From a checkpoint of a small mixture-of-experts model trained on Wikipedia.
Size: 10 layers, width 128, 33.8M parameters.
Experts: 6 picks a token, a softmax router.
Training: a variant of Muon for the experts, 314M tokens, 9571 steps.
Below are experts of layer 7 (counted from 0) of a mixture-of-experts language model. Rows are named router (the router's row for the expert), up (a neuron's input weights, with its number), down (a neuron's output weights, with its number) and show model dimensions 64-127. Each number is 500 + 50 x the weight over its row's rms, rounded and kept within 0 to 999. Numbers have three digits each.
After each expert's rows: "comes before" lists some tokens at least twice as common just after its tokens as in all text. This comes from a sample of Wikipedia text that the model never trained on. Tokens count by the router's weight.

# expert 45
router:382420493486556516579569481466458435518469536472570441474574535451484553442596527511508501439516582519543442450487519490433555497565572437510465471610493447524425535536507495465518534483537414
up0:473551587543504577518483384430473468530470477530473480473534565444519531532473427479500561552541484509585596466476553500485456421532520511515571438582466478469538551468472531564584616451505504
down0:505552505479456519439519417483471442619518506523558531491528469459533466553515482416603482576450449563540432484433480557558549539426544537473469517400549437468425453461542507482442487552494552
up1:439487488516450484495587479451547372557513523506552490564523483546402460517502508453472545447541451530537500500450503403614490414443580454526429509498542488466558583464497455482581474478509504
down1:409462499522400464581472579521511420533513455513463572470500553633559565523464548444570391504564506472435482555519434443514502600583484574459537490502542521553407568524467631558519532495491530
comes before: ",", ".", " (", " and", " County", "'s"

# expert 52
router:468468538530582498516437512557444493481486512536565577452510496484478520479477505431516469521583501424475459518507536453420540590579592414444478543576551420574510463485451481546533470495509450
up0:527441467394545551473486505461509557511540535511482529478446617536553437497473516455538494478571404565566549559486449492451545411565533513539592424543572400548529478519523530525463526506495462
down0:494532515606440584534489532477464503427588544488494412508581478539496576520388477603453466511473494504442501494561566454470504533483471560497488476507446477471547479528485472561420433506456490
up1:490577511581545417529531518470519415569462408423430475529490541496553520508517548432560503452506512509473502510471485497466503529572458440497523504480507546491457490485484575547543528485390525
down1:486558501433505532509412496588447505409524542462575559465470526431471532486486544493582516520418481536416609486531474536473473439516496452508451542457513459473434520401493521594455552463600522
comes before: " of", ",", "s", " and", ".", " War"

# expert 171
router:453475451485414542513579500547504546530523492577540482440540511479519482470588487392608518458498448443589457548483555471523435484542549493544486420426555515561460554530397462509523540464420399
up0:444535498397516498457458487538531475534500573532520567549397445510538434576547554379564555484540508521452539609497515555518539496525454385526547479423453470560501494407452518487472411469449501
down0:569382549534493508623481549546577579435541504508511433505522459493458572534567400498439484489506525503514533503493471505451503411425430460549506511565554463497569452508494491617518468573414456
up1:586504514562513537584557521553517523442457398599561544539487460447473511408414587430504506444518441537463430470586482524466513425520479529521553508531523516456541466512565472471449529564549617
down1:495424574380487480448432572449484432488483554522507510439450416470566451465570446429522512534453470505471459535482503513512426550615586414554487484429564500457470531526564447607485464536507403
comes before: ",", ".", " of", " and", " were", " in"

# expert 49
router:472487536530520511642564391516478428525562537550520505540459580537501349453447495460445488480507500463558440556456565459444485443479482525532496523514532507484586485510431549428482518489577571
up0:537531531496604611574515575532549526529520469540543454474597576439566556519451512453496507434471589477473446494486431493479533411494519477543526529411509452559520530401472656428422509423414502
down0:571519541412377409523565416523449596508585570492509539399536433491505473559566443481467538437565451562554495521456499417466469467529481537534526521538396503482481426473462476572476527523475482
up1:492478416458558482532445542515433384503473538478534490582591542408467507514536498529408543557605581573530469449490533515462534495536574494536416525529527540508566484578502544505501368513485503
down1:447452433504488480442549508559476501373476422550463491547631497426441529434569514506443480489458517546456443541485556535451405536465532528450548479434477483534517540544455484501426595592496459
comes before: " the", " a", " an", " two", " st", " p"

# expert 195
router:471493482451449421484500508533465543414484475407447405509496437497543481601441462575583568522577489470480406429560530539495533467469432511541510545586422523455534402496565557462584510559500541
up0:489496565455471466392562546473468541462509509540512529529501561513553420445462510527535564440533600508506493487435476543563405465610530438537530463503606546514504494490481567548450560479427515
down0:500562595572448464565436471563553477541523450568574564487521437434421539522492502521517502519505450519526508571573599550505506453579538467484526413498502470495503548486531482503499523419421397
up1:472595583507383468533487566555524489424494525542507534499538471476539546497534447553444387544513586585497503424540443547439472507525494516533516386544529505467468425516498528529460497520521506
down1:538517491547567458500518521477517454564479480411467524530497494526465457429524593402529517522496516467498531509518462414475549582506470541514527480409505504521461561486480444439583518486459571
comes before: "|", "\n", "-", "The", "In", "12"

# expert 203
router:471492455547563516446443500528480525448535505540406511454476514542526529515551484489588538478572464509517407536472561500557457494481438440471522543440513481459563512541547497482492487576450428
up0:490423442547555473525612518516472485584496466584455516522408507479565411499450546503476462472462625595446429497568479465469488476491548530502444510529430545432462635453547458484495488449608530
down0:496598559476429436512473460478520560387460523572572523484448438576562593505591473490491573488505404563472493496507521386547454489609502495485478539573439427480530524458540433462547497586479467
up1:396495639501499457520487406486489531573557531528525486496597488463612448513498487528573514396461480512512395565490447610466517369593539566496484503498585493505448536492381496482464552554509471
down1:493377491537523501593376546580490531550518446446452452386522542488490516523517531576450509438495471540423530529455495564470529497555560388492604516455470458493480598503520503440536451526466463
comes before: "–", "th", ",", ".", "00", "%"

# expert 60
router:523415522457499569487509473478478496514422453518458573508521502550447449538452396451442591507438458571494440546516443481557559503517545524560596564551483426474473506530529409538501521421516461
up0:457521615446561546529489426540594573389474435526397411537525367484527464543540526493508545479499572453504492416479432496517556539487488506519541520473479483436507433529519468495531537497589476
down0:482634531493458464518515567580525554531513509461585484464455537576507598522563544528519494457467558408390632538495488477479503515488470561497398529554513534491493514480518454511528506436424495
up1:516476518506475396461498446602462448510512488519565494583519530609508496551436451386468547445513518455542528537522559483510439547508560407535493488488525464491466486476471511590550449479571446
down1:577436425514493514518471553493429482358544514557436451513512446448548566487529463547527542516577515505559416550557545433530491475455525448566385498494608617556494530485411497432518467467521488
comes before: "\n", " |", " (", " is", " by", " was"

# expert 127
router:439439466516569559592457470464431435506448416501538479523457494386518533428456504546487504424462526556540527488493534429508481480516535494529403438614419498530417527533492493554564552582539495
up0:625532567461479416473465505625471499659457457526432490550458540445537460478527585579431534496442436539502560421470538593531478468449568480561563402473515521504473458476496482484564537539485513
down0:566477510558446518486512476447459470421486465545509486507495541550551548485482474532461507551442447488409529579589413451484518498419545588457408546459470486635537540562435484441516453492527444
up1:494572506492494543421435554480564555502387500459505512481435529434523396394574449604526581480610550535547516497580594489484470557472439448572472505530453595496496530523453579479507484544487448
down1:592595488549484553599419479543503483512482474490530571491429495462538477464565529467479500464503492543555443501466471514463431520413475503481478521537496508421515384538570615550527472514572490
comes before: ",", " (", " of", ".", " and", "e"

# expert 239
router:455496423445560476574539437518532515483459494536610445508523487508559515423511609514520504398489540507504477382503515459499475658573525426481526447472515459521509540442538431531480477462490420
up0:562495546448552445560520484552487505431503500430595541463566508523548457504431483436433448546502450518546396497556571453561520523548596566476447466457459505543522468565444465551546430491507435
down0:479555489512416531457445520467503527510506474582458500457391432486487546449461466621544492482533428509492485504467379544545488496465451361505601474519480443435556499473543574469523577406504527
up1:541512480588389455546597523509475524484518478578489497503490539447433457564496518561476544527478562546514483422426536564430520524461455502545508434464427524564450503522507472549555417513500499
down1:515451497547534446504462542459549588532540340569507519472492533516404465504490535518403507495546574465483468500428452489489509555509577484485509558522534545459443597483443467462453487516539555
comes before: "'s", " was", ",", " (", " is", " and"

# expert 39
router:494503460444497535521496550438546550506468507540446539532560515459528470570509459569560475495549412510472478426445406532461449452503427530446578467461436550425513460405475505611553480478474524
up0:398535528482441426447512602495543556529514514558575482555505588436524498561523417548450456510506438503511499355482503510469466526478475462606496479559481444506589554478491541530542509561481394
down0:513596515522519522515507559533520573451491483404515521584436499517563543400497521565575519610525498473433453568540540478507482547506480496446482609530563551459447581495405411477480515381428470
up1:499558540602498504477540513453460435457471556474491457578549485433653421505535539599549427478525552468516440365535463541523513458514530548456523523485532496526589546453397563501511471470463468
down1:481443478469419487544491560499543513449539408557507510417434500560452545512514436453517473467437477620417478517499554442507498496546460476494548547479554500412506517527586421431546404461516448
comes before: "|", "|---|---|---|---|---|---|", "|---|---|---|---", "%", "|---|---|---|---|", "|---|---|---|---|---|"

# expert 125
router:541448530515479549543493529541454544424560410539584487494405482492502569466378516479553439530530511532495491497458419481451584515461482402600537526480459451558549581452505452466557478561433548
up0:465395508478540480544568420463398516468519546479468555550582618467530497553483557510530507505499475455527518479582462574502514491494512465608475417444507483545626516489529614515438527558483552
down0:491594416476586570513509539499550527535450536542511385447424543488407527537543534575547469498375510505463564415530543566563426503484461466468534459592462453459489426516413474443470456436528485
up1:528550516519429536550491451421566475572502529475578497508560401457537435480512449504556503555560557437463456561501499443578547485510492478506488469514530435418521499561417512525536498470425496
down1:392466522468533543507463515517564611457548551414499557573534532421487525476506518472481508477482485537501541462450535593390545508438492492477449470563612465449493463489518435522456550526482538
comes before: ")", "O", ".", "P", "A", "E"

# expert 179
router:464487463488472516539541500471558478504558424506523382465535523472531392440504462386513514528468512480582449474427448458492464447576535552526544495506470503512436542520517494537619616554522393
up0:475545525438452516515505531602511481467533518528477634420494556463544472511434486511457572518502521555528479510523469515606460519462449509442520380479488524533565539490541527501506524498493512
down0:504499502518526450488454429430518507551496503500521508546580555456586529518484544561461482473432367500495504561495505527460522521501509483542510490522616543416529430469520498546436511472484584
up1:566495553488566467389523513491543482450495466479438533563515441503621403521553470464475503593490558553539494444498513515502444463558572592511533530603478445466559523567449491463482487478492396
down1:451503502446442447521408473471483501520498501513452526431484440504522529479437505499601560534529462536445490481609438522532443530532473523459500460492519495503510445553595496509474479631412475
comes before: " of", ".", ",", " and", " in", " to"

# expert 69
router:474517475506552563566391425536462533409542454486490519535439529592534517522558521519542609440601489504490466539544530583563493584407419435516579517451536456471519454591432505467508463534456418
up0:549523564565460584613510482429488583517502570512526530567413543418500479585452541497457427501466502483486508454569573463510488500465385551443460423528483423444432635550402541548540615480480496
down0:513413461552467506433493539480531505580634492390424461626492545498517482502476548543478556502506517420464499457494452493518457520553430507472480505480528484525473548516500533570531432589489411
up1:537561524474477537497439601519498349520509487527533511526584498449438573467444556482599572556523520436567472466471553467514535508548542485434549399526495539441493526479500433489498437548491499
down1:491491486566581451497534537492517443489591545460522458511591541553499430499500512527511491473503551516527502493530480454477549478421557551418491598400469466487512492472481549575489510417514538
comes before: ".", "–", ",", "°", ";", " |"

# expert 230
router:550569445531439484517443499472550497471452526438490570468473558458511523441511501456543486544421449539451540520577476562488485472547488470522528498610436485508436472578578449516453532427470607
up0:392524525523577451524528485526517378473496522454509510544457531497513460466533532567513531479387464500478506454511540446397503505458531470482484516457463605440532457557586406516518551566561505
down0:496606459501512539546437466459524506481530455484504440488539395469570477526567474393447490447522459570473419537561550596599436451561492501556465476429490471559539590474456497503585504472472495
up1:322470449480500553476484481533485572490527491532550416533536528587465591582549476431545519491457542475487516481491539513515449407555586515644457563566526508477511475549503447441475454417548496
down1:476604487404504464541594583451452482541426620513517568471564461560514462451470602541525496442485554580549451545607551466524515434462517600476497505562381494520455477527574446540540538548458494
comes before: "-", "ach", "aching", "ff", "ved", "form"

# expert 64
router:496554501500518450514446525406557567493464513515429565557523559526651493574446433578544565523552488494453444414595468470547405433490477508548548502498517527424468399468457484520511438497491592
up0:425546572596597450448588394496522526432457559535516538496495512525471479490506409501526453463482522569557504524426466576542518527484495531412482454475465507434510516488539539424442564478387576
down0:522399578533487521463464456484525523499465567398544492499480553378460527471534599542546569457545536443441447514516530532507461416486537480536579504476590584573533547460509452516471519539552521
up1:454534502474517399493482552471557518470401488584538545442521513487490437564518619477499428452484471467495538523467469466513434454462487495471384510449545613506518512432414557446582397515543497
down1:515547399591553568464496534506591593481574452622512479508520510499482551430471491427560488528560440513484524411582424448536432550507520619502480453485490472547518462502566432468472495533412516
comes before: "-", "|", "=", "\n", "==", "==="

# expert 104
router:414436497466458493526523472527540448497587495532526459630525486387452461466466559548455507550498464477554476494512458499513447421441424615469477534544484522566531498457540468544543616574532524
up0:594443455466530488483419518392581447591369477435547515468487435450513485502605484486461600477542450440527444497559519523510450522489576497527483517484492479549453471455488407451527538531530544
down0:498497443517516515428598496429471438430526507468359525560485469525609515483413505353476462408500472561533471528572612473432543448541532522633529580540511538513438510501536529503485532525529471
up1:527537503500568445470409546523528504553509492519593466455490488506436513500468540548545509504560538470390580499407542494563427473426506514522505462529517511434541559479486439443483543468403503
down1:549521424472489455520627487498581431401545565500376518446476512481445529487470512451413476476508513554527525481523559474490505561599548503494551513516540530488536510414382612560455521622536567
comes before: " the", " a", " his", " that", " him", " to"

# expert 38
router:476479446503534537499477433483555564505523497525457512485512516522504451616544435461525548439555490442461442481460453556457471411527444463416497494413449580416435380446517575433477424526632418
up0:528429472488470589504598527441495464570472478512462395468507508409496532636498647421480473542557547513558548483562475604399442543495451530413465497516547498462494484379483492593494507534492413
down0:501560509552542483413474502460487510447473616529549506574504488547520416531540457551391611520474418547462519511424548458532468488586561469500524473516483487531531466500532531579513533479504478
up1:514512520483483449449478469608457525530505518538582486553514465533527509548522491579455495522502485459503479458488457538527462391552460515509499502533520566554422493525514561451483455468597507
down1:568520423467477506446537502419513569466486531532561487431534507490640459457471521487522474501441392529481481501450496474394446577585448458517527457381412479443461528575580523475551477483506511
comes before: " |", "–", " km", "|", " ·", "0"

# expert 241
router:518554504436498489557551478563566537397544469521486490549418525521471411470387539463600460486482621483535525484405465549560539486579420512454504542462493497501492489467508624528497513451579535
up0:514554499506488431471551612521477632479498516441451523480478451518490395426481492486399531470609509521424556558558532431471552535463485503474455520517539477504495422535483538506563502477547458
down0:453561542357563537517473454507538410390523545571525511506495560500469588495440455477548554446503552529508543494467488527539483499587449517538598505457541463488460534469562501481452476517423338
up1:493595521502434526493508579464589509504469562539443434558488487541591469451442448475440529493535514511504429491445566566565448538529432472453642533459651459435428428476442581517520526528522519
down1:606515481502480441418388425473592438471497525579434527500563514473550446551462500498443485547556453437355456447545448488457537418465509511519445440436561570544532579478510530480518544497515469
comes before: " and", "000", " but", " which", " the", " including"

# expert 235
router:540508413506494576500505572525534477457559441488495489471447573560517491469465492514548532481532508444436490532450537542576469495516406513452613395380566524485499532534528482535513437437428480
up0:529453436496434526541555419493447404401521610496525513468539439494455427444483554546569569502451512497567483498446443499488506549503608572463505502475431441446497488490516431470410488559490477
down0:501535548521518501481455400541437485491499513517527449620466503506606544438502540423404483479452556564424547461452477489509518525490524541519585501479519577461591536542579513530493516483503464
up1:518456492475534485531518514633548346518558538530538543522501525489509427537442499413447537498486613546563489526581469473403459529520559534542514555410492469522496541533510557511456528505554468
down1:544450521575512499580431531471541552515514422444546510487582452503591528413618373488407530511533490446517437566469476485495597433504496547449419501516590466475591478436470479477468485460401569
comes before: ")", "}", ".", "%", "–", "),"

# expert 136
router:500619520442453449461545520493487535411421485380532512480568418473514370556426509560480419577523505508566492521551524509507560458440458579547529472557459570493523445512496475559483526455429468
up0:494514518512459492486444480521524512487495503426558543563435400515524542602450533498390428491454531562478490530535485534450407622469476566440538500490516501409472528528505551559577572500458504
down0:604550500502425461477452444481627567413473552568462510439507470498559507518555491567465674551515455526390483485508453492466517434561607381515480493466519569491447498546532472491551553446534419
up1:412550399526460455461571513548425486388476483538488525489503514448528422496558500366474521465443550527532338523506506464517423489481567551452531434524507504456558467557513545554503479494501508
down1:478516557451551520596453482519521514596529504488471389500484573464413493475460477571579446453559480465507681535477473526451578482483428503578532501565434457489509430504418531439561486478557414
comes before: "\n", " The", " He", " In", " It", " She"

# expert 253
router:561550507475528495435562545486482446430460546579532551485522521560454522592500497431537515506494448530538477459477513522495544445482494546476528491523470505537536448431491542562437496459542388
up0:526466484548547551520458572559576518439494533508441457531512508477553489448429569518531494427620424443504542480589476499530459559499482523489499504435569506541542461471547532459547576471441480
down0:504515455429422535528566483463519436528407482497418618437466459458562430501458439458515624492537518505579454484494530530486581486510459505576511562560406469507367493543454551459570433495553479
up1:503475524504557517479543481521559532495476436405468502515464469353607559456414572517446521575581463529430479436386480496493577524501476549485545484423530437514493415444502558480575429457518582
down1:510422441458548511490421562543453537467431577536445493476489570580549477466516448447608566533536418484603429506425507576508488523568465549465590552529496462503468501519461436510440520511520520
comes before: "0", "5", "7", "8", "9", "3"

# expert 189
router:476511519496455441557577418550561468486582573478491500683580604421446366454490540435454462468516456506505458499434512548543505440476494570446479562498507500469498431486503483443509529445520620
up0:553517554551491507550463385434481452492554517446438531492440438384533503519570531512501477484537473479398506510431462511482523534505523520544523567586592464495489476529401506509535517486435458
down0:466493477511484435523537578449594507517488443519555506483452428544624554465457388510465565481510538562512459418608458508545445562519483465455610523496442506508453479433516527503544462585471581
up1:472547560499355495450446509484365518407556489539501540415425409499472392514454524517548419515549491420526543575547577533510513481549534492491498494528479626518464527588563498491458479505507490
down1:496460458448424566529440534538507439485486532418496449573525533460390556531512605503431532497524504500463539517436475467563497477492564458442490575476491490528567542446539481452483398525508502
comes before: " the", " a", " his", " an", " its", " \""

# expert 254
router:496456466455538594551476547450449489407554486487561398504469489498536531602507496456560537467477468430517440516511453544571562459557491483509596462440481502541434474503416537508512454495560514
up0:347470493520543523469461482515418490499556540462453379554453525564542424525511548475493533480484587524497629549540493455423495590488571480434494428464416482569459589477573520510500456443618464
down0:469410507496531514472423498491551473427549507512518554489512479441510495517534610471427480532497465507522523470452445542527548466454596476494469549607469518478549575458465579467446456491363562
up1:487455481518460552552552495462459526377491500432480414562579516473517435564419487490561436474539531486548527475498480415499527545434554538514505370563472506534464502454461579447549508418544435
down1:653439537562485456482447511524562437544553434533507520518442466551470532534433460522480496491410482532461461541474581601419486581557436409586517442333529583534587546431533484545453565548473511
comes before: "N", "W", "E", "S", "C", "00"

# expert 218
router:514537450451428499545535386488552531434522561506547531558529472511499461528496577581535451427421492515573514481468408529474461548494494452433564607542476569478498471452472543483402541528460431
up0:566540572526535458442608517573587496415417480520505429434371415457538462516476478528439616540483566455430468509534536496470539486544471539483455544541521513560501470492473479490586522489523479
down0:570570394522478531472509482449508494366508540488461489515484434458472557457454493456428457526479442515529520515450515483567499498593413482559524437409508505541540550507601475419570467531502519
up1:450533484444573554427458558424486520558582459519560476502584517482546536465404489538484526393528573508466471366487470483558527498508454421446548550429514418527491400490509478469532414486531455
down1:534480559506485554474485530540553481493501546471502526476524653491639500518471496518643531453467354593463492514483543487428476477477405516468513510493483557442563533514455527555483501568555431
comes before: " he", " the", " He", " in", " and", " a"

# expert 197
router:569462450477560476512455502574541478470488404507451486493488535495433520460533554482560483553557487554439425543504517419538473521514464546512459412528524452497415460438501430545539528514427467
up0:450452546463544523447480488506517430556527494435457553479510537471560484616592482532461525487546487508432541416485523581417593443490556487501493487501485539531553480461468488483511415576492480
down0:498507523542550502472539457538662432482443433453527490542626382406565564631573413469508471518521498490488515555475520452489558501459479483556378510542500450475442454417612522528585451455461493
up1:412461560484634454499499544490489475587526398487493485509541499521408559517398442543542498415473443452484560464481447507472556553500471517439516451537464511518498487528444556473482493393573458
down1:550347536473454510435445505561477539493542529505537502502494493505503493406573563397557514553485401557500545537575496541599480497493539515529491564501491513410470550488492483633510473493398505
comes before: " |", " ", "{", " \"", "...", "iron"

# expert 166
router:485555456450411468582570440560489474384596509515454503567517439578448482514509518462522508437417612542495573536477570483478479422501530522483496516501502530525475390417512581532516571498503477
up0:461552468462452535526580426556494450578482501528489475521526537453441494524444422522529626479495528416519524462517444566417442494494428482579642529454481539480459525493528510530541557636471520
down0:583600462523474398487483539502545503444542517533413443556562544519444501511551476572501526526519427513394477486521459576447564402407511531582490455532527487500521440545478526541513464516601512
up1:454440441457493462432478532478553449410367460496535473518469544585517537553546528555480554512510538467504492438461472560531448395602541553474515422511509569492436497590534524449551430517486458
down1:483577506469454568489469488532536501575553567484423564568550545434620527464559489412476596552490404511428410464451433429512431518439443435499472583524485600532512562502457436495446462514447615
comes before: " and", " the", " but", " which", " a", " who"

# expert 13
router:460513521555483472480460503430504577528442544570439582506523518513505472468606513362496565433511473493647489517516527519590447475502514494441539509509517450452418536457456471534574508413499485
up0:540521485540503468461392500518468507588563523534515519476499553533522406535493487582464504423373466545466509532484500526505502460462483513497548504481488512433576577457519606514539457560426451
down0:500568560553556434548620518479521487544429428427601515492457483466513605526534476511466486481497527399482532480481478569480496506411453511495454458510540497422530441436502501512456556557518513
up1:518470484502496414347446510550501539494545427464502519518465480547499524551424531559458527582519443566518481494545518556470419488466581481459580485608464547534472405482516552530560524566500481
down1:498467556457479487515584530475434529471552556347545445458433535450437534381518516534627548511559501545485515413548540441524475538494448446533426556453511519518517606547460550448442501490473509
comes before: " |", ":", " of", "\n", "==", " ("

# expert 167
router:556547520479512518562433440514539534463516533519533572472506507536485498479507623467501423513478556466447507513497474506369492545566598577513546567580521521556474522617451426470511574546545465
up0:451473426490563435500472523530458449439435555646483484575594519465510389461477442455519537529454512476480524493580479515486547559566509618505469540451454446458547534479507444538523474521452583
down0:548500559430576481566523555478523574508568518480583492509518455535537595532444466571493517401481459529545440563440474490454585473455553456573548535534610534404508483515547462450452409497526563
up1:500536390383529478511551508431493485562596454426549434539544527530554463441576524505529554552474594502422539539509474590494528493614447531566531427484453497522508512526510460467513455515546514
down1:510540508426485562563511502492458578519532498553470536492598512565428513496378597485594472464451502494508464504470488514475513585477485511601490457569484543440504417573460500507510550498557465
comes before: " and", " politician", " of", ",", " footballer", " who"

# expert 238
router:459495504469597538564478458448540408447483554454477544529514493525550582604549469579462523489548554425519420527547502513478542519533465452452500576471513505572418537532417468493505421449455464
up0:464514488505494439464472526497457431552564600547460506497482535545527429526503439500467513454467484493505586576523558468478604452452557509515525526501513504539536530578440441487430518452498456
down0:597475447516474483445472545480399558424539443472502430423433529518506562409535536493519434451410514481515520518481428490461482430440527500565479649554500528481561489536492542481452591527522545
up1:417478564480537521489512487579493498420459474490429537515540482574507470545522494498488455468527484474581651405481504445462436554479481490413446507465528539553473539475466522505491589473460446
down1:426546470462499411602531522482486484570517539551501498484583479550535508449476528578484439454469470427503478522543562524521502449467399462563528517495536498483534443481588502518560423543503486
comes before: " |", "–", "\n", ")", ",", ":"

# expert 178
router:564602464474487503484538487492525485435437544457600468490572471486464418525430476458558486581534500509553506525549565556500535457470418515473623460428467474491488416498499420523482536487483456
up0:514538561464502443511504366498412465521503560353415506540551466489533505489433492484488550416495452504503453611396478545508501455540476619495579553535487484554446513612503531443431583626499588
down0:587464544479530453504541430517453508439472540465444533507470509447485511441539532506525486456524510549555404534475432480500544548466544506494453450410520533540520564423571533480531473520582469
up1:513500500544455538573571472495448562510519586496599568504450450529478534578453557572489559498457607481450509427545529478497445432456463486535469434463538469423514454552540417603487525510476444
down1:536577470480524483432532439514507506523480483472490469452598464470415494589497414509557462528568416562398466514447516532481557491437519448498522477469496523541465515511455542412499497465562540
comes before: "\n", " The", " In", " He", " It", " This"

# expert 114
router:460482528499488467498560417454536465497590555449553416593478465384468474488488457486419510458470531478561474596563431499472532460434388559532454547466485534477594522455551575445458537531492516
up0:510546516513486469516638483527562485420634464567455490606585458487552468494440474469468456476479557516608464493509499428563487477577491493587543550478450474503492497414511532504548525519600528
down0:520455509454561565540448558445503439544474533508568613452509528557447519446550524503503600465551404420380537432519496472543467522487428454463534487502494465464490453522525464587461570558426523
up1:536448459477482442377414525596474515438540451499417575541574403508535555491460559553562521485544561507462472540517431480489507439434620380519543547487481521457512560545488491463473556517418443
down1:566469405477427528497486528512481538476535486508529486462469564453626465542461482568418577510456477532459444537537538397515493548506473564532468374512479526604419486477479470513588487465397503
comes before: " the", " a", " his", " its", " March", " their"

# expert 228
router:428526568556489444552569522484520486461604493498461539568599537411461560484495524520497459475570425492484451591454518467458518506436497510464423525538488546484529407405460527606504577451464592
up0:451569423528459468437553576525462442454477583527438539508539483506516495541490458526444520514510476456470498510520452518483438483576522571477571398612519563454531562457498507567516680557520543
down0:468517431497514519601598463546457494551494518465527458518506369547447524482451439474553526445412558573483483421509538483614543464498504430501463593519452437455448544523528467457546546519548508
up1:551549494437625379487526478429445573481428504490444530510486550498421442481466522494431407500362519527539373449467464402643495539482495453389466529542454478481506508491480495492497523517558539
down1:495442493563438539573448472496504487399520474513489504459524533573504600535523402465504607549478469448384453496518453526495429580574461506617502548506487482531476483482500519523441432439484505
comes before: " the", " a", " his", " Represent", " its", " their"

# expert 108
router:517393465437566542581559521495491538413488571516479571465469485528462388489526475520483576504460488532496516498502475434564554512588575530471556503457425460486524468492586441507567501413450492
up0:524555451574561475541564519428541468527432504448507589581487605416598438605529568532531643554431557470423550530520434485499484474471478529464506486574498522538472503446487505462510506459481513
down0:555557488430558396515469503463485508387495466511598464472520440537578508523538414523550432540506442440508527489520483488518581544557502416613490486551410480555493565595442457465494525503501442
up1:455453554542550416537547463437609550416404490551470538521534508511555490567556498456474553543405531582430484425486446493482498527558488535540558514467535536543488495434505538518513414475474465
down1:473507528530452525467455595391381472483491527573538558582529472471629476497523523597434482526546448452585505480415538494407528463522555544449490463423436539536541524523532532591514504523493531
comes before: "\n", " |", " and", " is", " (", " –"

# expert 149
router:416607488579461447484411494541542550450485502512465461460514563596485558470386465548547420536477441487567427506486485449558402543537452429546457460517580494578473440501495433531557457414494603
up0:345604486441404558485561461552572510493455528507454473496598578419556421426439493617499500456488535466566455532527570501475469467454479488434497516582477521545436502493422563546534520456460571
down0:503464550543463490475482475512585490453423506520405526492422555506515518572458604533506529535453478520494471498476438419509461443602476518490489511489547512531448536509526581531582523450508411
up1:470534510439448521504396465456505519629418464519508432434566490517562508559482495533465508520498488394489523516510485548618478480585544529500529425524518469501502499387443577510611474482592385
down1:519419563503484441479571457598526554535444415591526485561408478511506512556455395431459553492414474604544507533503519504437459496417456551507416536420466403529533446456441549555498594568568448
comes before: " been", " was", " is", " a", " also", " has"

# expert 51
router:521493485468397449498483470558515495539500450440401496603567595525445502438467495527404528463482602437504476549499426439472479494409463549557575404437523486431455392484475521534542486542498580
up0:542497445470480576468499528502426529412546464474440431485590508464482467526508513515414530512440578553537578374509439511452545484502579521528495511486500500497475501553481613491411560478565431
down0:511415600570476512545504486470527432534501544511598495475406493553452580545487478469501427524451541559568448545375466490558478504463554504532547488458470509553561495438431555572611587524513472
up1:471537522495561417450448494567434544408495458536557570533523495556509538597579476587422434427484534554531470479431394517429487510617551416562444501539502499524501488450547498478526432488511518
down1:508498522563487497514509523426536485548532566499571518540457504480516474369434578565502545522507483574544469413521489469560495455456500567380513577584469503519452551479514585430491483475527549
comes before: " a", " the", " an", " also", " not", " born"

# expert 212
router:413508543514523506556598464505495440563463483551590475483611494501492527447543595507474441402499546479418506405484569477459511555560506557506453497576505555492495552480521455418513470440519440
up0:421498536426398429460403487526596542485449439551476492549588470482512507522540519509486456507568535508477492555625452522432541497538534457518495508432523366449459486540447568498523467413481562
down0:577472474453509490445488488506517531577517475558570559463556505432525419466525500548508557537511366511526405530430494521640401558542514545508545454511470407482463480431585449418468455592468493
up1:464642556410490513528453456561537509530450517483423537427537535486441453488464530583542440454544535535506432499540433465553558417561510465499476529543543542611534545491455469407542518448559488
down1:471488412516489364581486452536529481468535477412479512554526469371511574503529555497517488493479481506453526512488499451454508531515493484530518524474485475565532397512435535429456488576494455
comes before: ",", " (", " |", " B", " H", "'s"